Experts of a small language model.
Size: 13 layers, vocabulary 8192, 31.4M parameters.
Experts: 8 experts in each of 13 layers, 448 SwiGLU neurons an expert, 1 pick a token, a softmax router.
Training: a variant of Adam for the experts, 441M tokens, 3407 steps.
Below are experts of layer 2 (counted from 0) of a mixture-of-experts language model. Rows are named router (the router's row for the expert), gate (a neuron's input weights, with its number), up (a neuron's input weights, with its number), down (a neuron's output weights, with its number) and show model dimensions 96-143. Each number is 500 + 40 x the weight over its row's rms, rounded and kept within 0 to 999. Numbers have three digits each.
Before each expert's rows: "gets" lists some tokens that make up at least twice as much of what it gets as of all text; "raises" lists some tokens whose logits its average output raises strongly, later layers aside. This comes from a sample of Wikipedia text that the model never trained on. Tokens count by the router's weight.

# expert 0
gets: "=", "\"", "'", "a", "°", "ing"
raises: ".", "'", " and", ",", "-", " |"
router:432509509468551452418509496522511482554459477527523578486500516537548569475444537514463504535544506547434488593491515521490575477459513441508477
gate0:522518453464597580491493518559487432524509571540518491511510502489488514450506555506455500529478484536542493423460561524551522534524470494503456
up0:526495495507541508516509516494536502529515485499481509539523479528471526462403532489548501478443521506459462415493558578540445498460463488446487
down0:540526498502572549489517573503483486466457515452529468478514491521506509545556512491452445528446464556519532474442517561558474529524443483446554
gate1:539519486499483545524467507530530493526494550493523513556497484580462573426512555484472510447468506513453542542545538635503512536444562469527537
up1:538546489507531555466472473479492520511475499492491526512478524541512575438479557513512526447499494514430500541479501566486510519482597454468511
down1:533439493519482531427505514481458515497504519425524580507455465543505539482450489501544521498489513481456534489408508488460520464512503508481494
gate2:453536477507526510509454558494507543437523545547483509434485456504538513520431531532497421518437526515490518475524562558515500459524525426552504
up2:503441489456425491589421496545453510522437509451508506535530544462480490473510473465497547445542444495479468583549434429379506537418522512482498
down2:560472479411561485511505435533477504520512498398461508497470522480535436453540466503477536493521431616522491546476505483455487549423524487481492
gate3:533453565525485498468563511500415488531548434507538544504478481471588463537482510519527476469530499606437511433556491492494516430548477492570543
up3:562483510457504541492475552500529553574532499487500614498543542479537484507478556523577469453487516550483459460499462474503568422576532493565605
down3:530543596550506521517494486462536450408450546480436495551554468484433534412505529471515566510454450489472497506469516511477532553442502482481515
gate4:461498499503361523490497563511490467520550450479486478484518458524472442498474521519512467471484484518530463521523477536508522524536489449547499
up4:554470488499473567492466442496514482434526511516558520482500478624477391510477515541510492507511523498480490468476467482504578511516446546467512
down4:515448508564539513506469467476531441490431485454472554507476476583501428479537599505520476527558481446469461520513438467551460478532519520407466
gate5:477459503541486509559510473483460518514459422544528532596487480543446521477478559552557457577485441505435511512529557527501453534503435440579490
up5:491526570501480463484485554472530520601523473457516529481516500477455558523458438472647464497452570503467486531514555490516438539503538501516448
down5:431517569474533471457453464486518528529534424513478475521499427521484506528472442529546448536561590441513443532502485513474486546525542528444462
gate6:429409543443492473585498507516494487513527575509497508472540500426526536497488530397538462560511464520491558476502508451435449465545477478441452
up6:518465453538514488534502562467531561498553524498543522453488516449506543537468615511447474537548438481461552526498398445537506488507532545523556
down6:453497550458454541487503510567458451456492483463508490508467601523574505481553445511464535537504553454509516509468509494511542448461508524572575
gate7:432481467560526441532485462523490549460525495527476503475498490511447518534515553559434522483483483512532530490499473473470510506466506463444501
up7:502477508461432467469545504516499509455516495522524521521446538467485554434464496453544457495585522550501434537544510543501454478488557483530527
down7:461453574520524499507547533496572554460509533537498522521491506612521491524502479501524568496523486475429463494560526522504453417535559506531528
gate8:503531478455515598523530441510413504563519527506500539532489465558490524539480520465513469545465568502488450540517544556504540555501565454502588
up8:529494481481479537418454524464541507461513473486465492483491490485504478447470443533537502482556523594438525481512483422504482506455470512552470
down8:424483502478438443505528447465513519459466499513507435507494442547555462483476543464501502533526425474448527462613458448435445522485561498517517
gate9:500470480523492512505490551513555425493596503459560486557517469547457549535461452445468469526535537473520574467535514461529440484505572496487528
up9:582502448539518485451434517527514495540592549439567498516467480529461540557485437470471486523516578435514529471466518472492482441548475467477539
down9:515488469510526500498495398498547505541539475560602563589480494489531494493500454471514474461413461451509509516332507448463456409532470498548574
gate10:501456532565510430531521481438476503390468517466470450450545481537483454503471478524466501537507473499488464516530424472469499524448545482521494
up10:513520482494392595524419479472530515552507515552483490469456543465526509483577482492510526519494469476455563480498459452505488422573460519491507
down10:506499465441453581470526512579466462524470590460505502503413521509495547525524538465490463465492451528508520423682525526528532524502524538547536
gate11:487488484554498504482523543501543509555468501489476541424508421459484585532531478510477583522378566492453465439558518459483440486455513459524488
up11:546503517514527470543451464443426450443467568503486484555490484503497498447531521491446486472539513475472484406466507513525518570542414498576473
down11:542491459489592515504535480491482433519484558541558504562489443520507417535487514548535510499503481469469526450438491475528458493549430518494578
gate12:486526563485509483540415468564450521485476546526494530514535524472507478536537465556444530473506439495474493496503567539481516539591471508539584
up12:485534509523566458451535539494545477480482551574521509460464494550511507523505586566538476460496501428491524469511481477522492445486504398401421
down12:501590525570517508533406484552577556446497521486533456437439505423533517519423467534480441498480438411552480484544500539478479487501565473564543

# expert 2
gets: "-", " of", " is", " and", " was", "\n\n"
raises: "\n", "g", ";", " and"
router:504475513484443529510501518421504580410555518491521561495575479509470462473509533525470532556489488529587455491490541549444456507487489512493569
gate0:518499545519529526512492556530503466478503534526486426483576431514478491538501585581482533520481504599530546469568403480532592569497552522434578
up0:539539427493486538459515522481518544437507526494487491515577451477461463559536550541497584489549579568559426490470470524493582482507555451445534
down0:465450543444578456465489439549514502514541451502490557524555483513440518500489537568503474511529510614575403478459544455541457496536458529523499
gate1:490506485503526495556518406599454464537487491495481542531547483496515539537540476536508512458503526520443486474505465486477523408511497476507462
up1:476506508494480541486510416477409507431434500518541511453449498485554547437503414493424557482599569598456477535486518614494468499469558497528476
down1:509486547519536446518553559463562437485412529511437476462540477476530515554529501498527488472465513502508462436521558470519580492457481515505401
gate2:474468469487493530527488462505440490464511557530478482469475511470465482523499522550469484588454553453543515427567546460484527514479467462491574
up2:511491495464554490467518533491476488481471517523498541510500409522520483477549447545461529416473419518512520536484474519557561510446539497508419
down2:530430540562394457441554491570480494518497512499481552561573470537426508499457525525478489481456485518509513463578478501558521519534458524530464
gate3:465378532481450481626460524530551506448478458452476494439482505512500529523516487452522466479522518506530454496538552489467517567449487464431510
up3:540650495510546555464494531505474520542515502629447502527529478444479499418497539504491515476502500512476518475522520590539489511542480539574526
down3:441570532505486460477501470491531513497530519486511547498526484485490472474478487479494551501482504529506467457671461551370540527481572492481552
gate4:530538472528496518509457546427459526418542562422519520485590509431489490509552545559446553432441523485573470515523499526467520493474552526517552
up4:523535476507478516515461526427457538438563544421523516475593517425481495499541565546457556443467521475559465517526477547468515479466537524522551
down4:525533484506457592500489512517528495463553517494512513510540506429477476538561527520495556518482502488475441493243515496435533506511548499458483
gate5:498416470456513497525501554514533403439454545544513445471546428487528526531476473537431476440475476548515545459532565500549498540413462500505500
up5:477502513497522532526499526428487486538550538451439508525466537537535518483487473499478496556555510540410505551555460515459527496503616513431519
down5:460482456517508426548535541385589507535513502474471449501467504512531476478506528499533460500525479528472485517541431523470449509462559450464526
gate6:481436544488425431530537504527524539478448509478491476467489480497573495408418533412548435546516488513515547521561509529412561479498518515497567
up6:458490530556492525492523523470570485461536554452449445509482481520452468531493502461554532518527542465505478572506520605511546524479454573520468
down6:513532505459493533484468509550473510487425551492439441467565524420523501453477546534538512525483431490482557499549481499500469503394497560502493
gate7:514506460450547503454507480477495524470541501518456508474496524541480516502449540545500555468525498577513532517505464496495486520520549480530481
up7:524446531477485575500559473480565513499578451498379488482581476469514423509509499519514466451523518466469555587469490495559518563521472482439526
down7:477484499467488547522491488520586568512520511515506470508610516467454535484523482477473454489523487423487534490495470510444461442491496467460600
gate8:494463494477468535487489554477523501449529527518525455470582517583481499464465520529408521456512440521466474566468570486468442514490506474527560
up8:512436534477476503484510571495551462438498507557461474469545467544531484459488473536439448491502448510494480552503519468509453490474507443558536
down8:520538520475480496498501457521514508549453492501479449485558447435452462507547493533510510473473526445539413469345452511489516491442551429509577
gate9:551551523468498546508507492487465515474477524407478385481552439552520578535546467442410436555439518492489499422539521507465499566423555491564537
up9:391491483467467477503498462541487492559475535593473534547435521444545508542435492513482538479552446499457482562514494460503508475541521512431466
down9:442494495459513413588484536533573492544528486521538475495481445474545483478506520503547505456490536502475509537454508434492467519531524511485532
gate10:503512501487478435509435550522517440528527527454524551470524499459477475512540530538449515498459450595492515529558522462561491491436510478520485
up10:497533471531525479431437515535518494517546475464478604556475562431506445489517483488475530498433486530495473533467528485509492464540475438552455
down10:509458434513531512416401450501528589556494526537470562554451571512435531539480515539487521565511513492482466500439509475475516481540507501476470
gate11:545498542398461473545571514495526471491468417478554516583482529461499590477473434477502442511493516524480502519559540558477535521442533421532520
up11:508528468524498505526436481521483514470520514431494467436525465498544556513495588502434470510549410480501502444516507444472536528536518557492521
down11:501473520557455504434465520509549506540531477570556530504524551535447491470506499549515466540510471456481500500481507424430460422503531525551547
gate12:513494488458478557455491526513549562481518554485519489532507526469474533571427520515566517549446568507462532417519551495481477532516528499520522
up12:447486557514463449560489447490467484507478545518482484496449489523536483473475494489477494535552479538514558487498492571459517503432497479434452
down12:457540484519565490509493502508498618489477499494533536521501463475479428498461523425488526544421523433494528486510494502544459470561521557493559

# expert 4
gets: ",", ".", " |", "|", ")", "y"
raises: "tt", "s", ","
router:477491442512475492483538495513512488578453540527553488530514576496505575525473499527503436463566418464485554563455463440455422472565462551494485
gate0:418524506612489485518474508442500507514487496545457573517557498452575456547476473523432471518453529534457497395526576530474531419493527466511512
up0:509470513549505441502485474428431493417507558479492483435562485504481511499515469483493560498528499470534486401493549574557627492515542491519571
down0:535505559493445513549522478524437519478547485514463456584537537540479538529488584563393556529512507512509503489482540492551492513440443408458556
gate1:552492561576434511523524557470541555498468479539408552499578500543496424460525529481558454481501455495488543497526516500492498598499517503447492
up1:513540463550538546481495455507476517532490519479528521552527486519477433495488520455505539428425501565509563544500532532522472517483507452512532
down1:549473521505534553474502604480495491574600542531565514444532433509477478519495547443504497492391463546517571489513503493579520479476550441507523
gate2:552503440516565570571502423476500480546471593447510355495492515594546505583485492534460455494441491397540576415517523486509471495497498560475436
up2:520505518539550494615437447550563498482483557468529406455489518556544474556598473533426459488448525422478523518514471476497475518498488543471454
down2:547515551496523494494507433521430474503497537552470575478432518523487557505474435545579502543488489532507506520381543562469525516489535484588467
gate3:548496479511502563523541552467555570531437450561509524507491477492579515486508492491582473503451485532501545534521459509458533488545514448504570
up3:509533473514481573508476497479549437458464506487478471521533509575490590496482486505483548502498475481469519528496535486450510467524536492508461
down3:529557525405491478505491462423416511490413542493474507498449464512500521494452547545462505583434504458514465480467426394474524489494522512507463
gate4:411541516566497475553475565496500526541487478553467531479536447529549504509479509421493491450458517529461532482552464556429401462522576475518548
up4:484527537505478574567440493545513548520468520482492492508564490498519493544508508460389481491507421361558550519499484503514488561491467498475458
down4:463455489513463438486498498469500546502553476506552471540497508495525506544523534507467431517538518469471487542446455476518538469520505434461469
gate5:530485455472487488524534491498513447477496516435565333457540530598532536519526534495495470480498455457462637450515468489478455529506506496499462
up5:602519458536524514519472451495451505504493494450531481438501553504509480526581493484521512493451474400541552539431430431519439506510456491551419
down5:515500537504531551480531442499482575506437498589463580496519574523533602510467411499522482481493518434514490635433609585469540491508511470475514
gate6:480523501487546538428532485495431514545465548502516453461504485592499467547520492493549563545499499445547572454507483479576476496523553590486481
up6:548474488542538473412518499495446513471524648483527489426510464525501406499501508490491512515525459451589512417498557460569526592470534537540460
down6:529540499492551484486492539436527531462559496469489473439483500481518382534503462459485558489515508550552545542433494508610488515547455466535575
gate7:542496544525545536505467452553499474499541565421494441507476542520491482533488469497422495477466497480494474508494508526559493541471491514512551
up7:515474519518562511464513508457471410496475580473505455490527458592501537523502502521467501507468451493511507474483509510495489492496485471447578
down7:444481520508460539468465531529522469474523450521514519531498554437411462529526502554493396427509517519528518469436492494529467555472559486548548
gate8:499493429494500503466518510439547548535507511508456557509524509510526504445492512599575485491463516575505542540518469509469522460525562514541586
up8:514504507540511521487530470500383477436497388424503510428502522487541509474457586490534482510498507524463503464497488524439524526448565501478485
down8:511487457512473422443521542460480578453532528513516580488587475511498493458576525523557619591536483487493498519558488466493494514516493582549536
gate9:531484476476405462435561491463415497480503515390482531489475499469543490484531459511545461484548461524534535496493504443507447527544549566538505
up9:453503496493466401502510480485422478458531507415495509532464496466529479443496515540554493509471474505509596489470485557497510521494520462488473
down9:519447460528604513538523491515532528499476564488526458469526495489503506504491470499508546389496483442506454473471461535524512511464429391503513
gate10:440493481534535562508433466489420492478507569472481481467503508568459560495607481578426538508468444450498562466544459540521497546504488496483479
up10:531524468514481537514478499471511459547454523514549533571452484545497573488486550501484496482492523525550540485521499475459452537435501456486519
down10:452495521583500463552528428416479522560486438408444511492485514517466460478522555493485472485477512454502499560517469524556495487460467502499487
gate11:551492522474494471522452490494487541458607485457560507515489517465494490525509522524536402541530458529500459530538482460504464505390496451529597
up11:587528433453497448494440481522444540469589443478571449463517518473525494582507451544496507590506569477460466508472463484503460511458472429552574
down11:498437480488506509423541462490491509459499485452486533528566509491564553539555513498490516563448499521540472473389577488489562560518518524504494
gate12:500485442496559472515500513481485468554515522472453438498500511542522511505500569455488430474517477522514573481547506526522393534552532548497500
up12:480442564430525425487508492485507478468476478592524484501476501494538499489533492524463570492439533530521478477514454520458571497385487469514490
down12:547471535456525514516496477457499446476538547494554480497518507571536501455467508491519508512502425523559490457620512519451513443447567547491622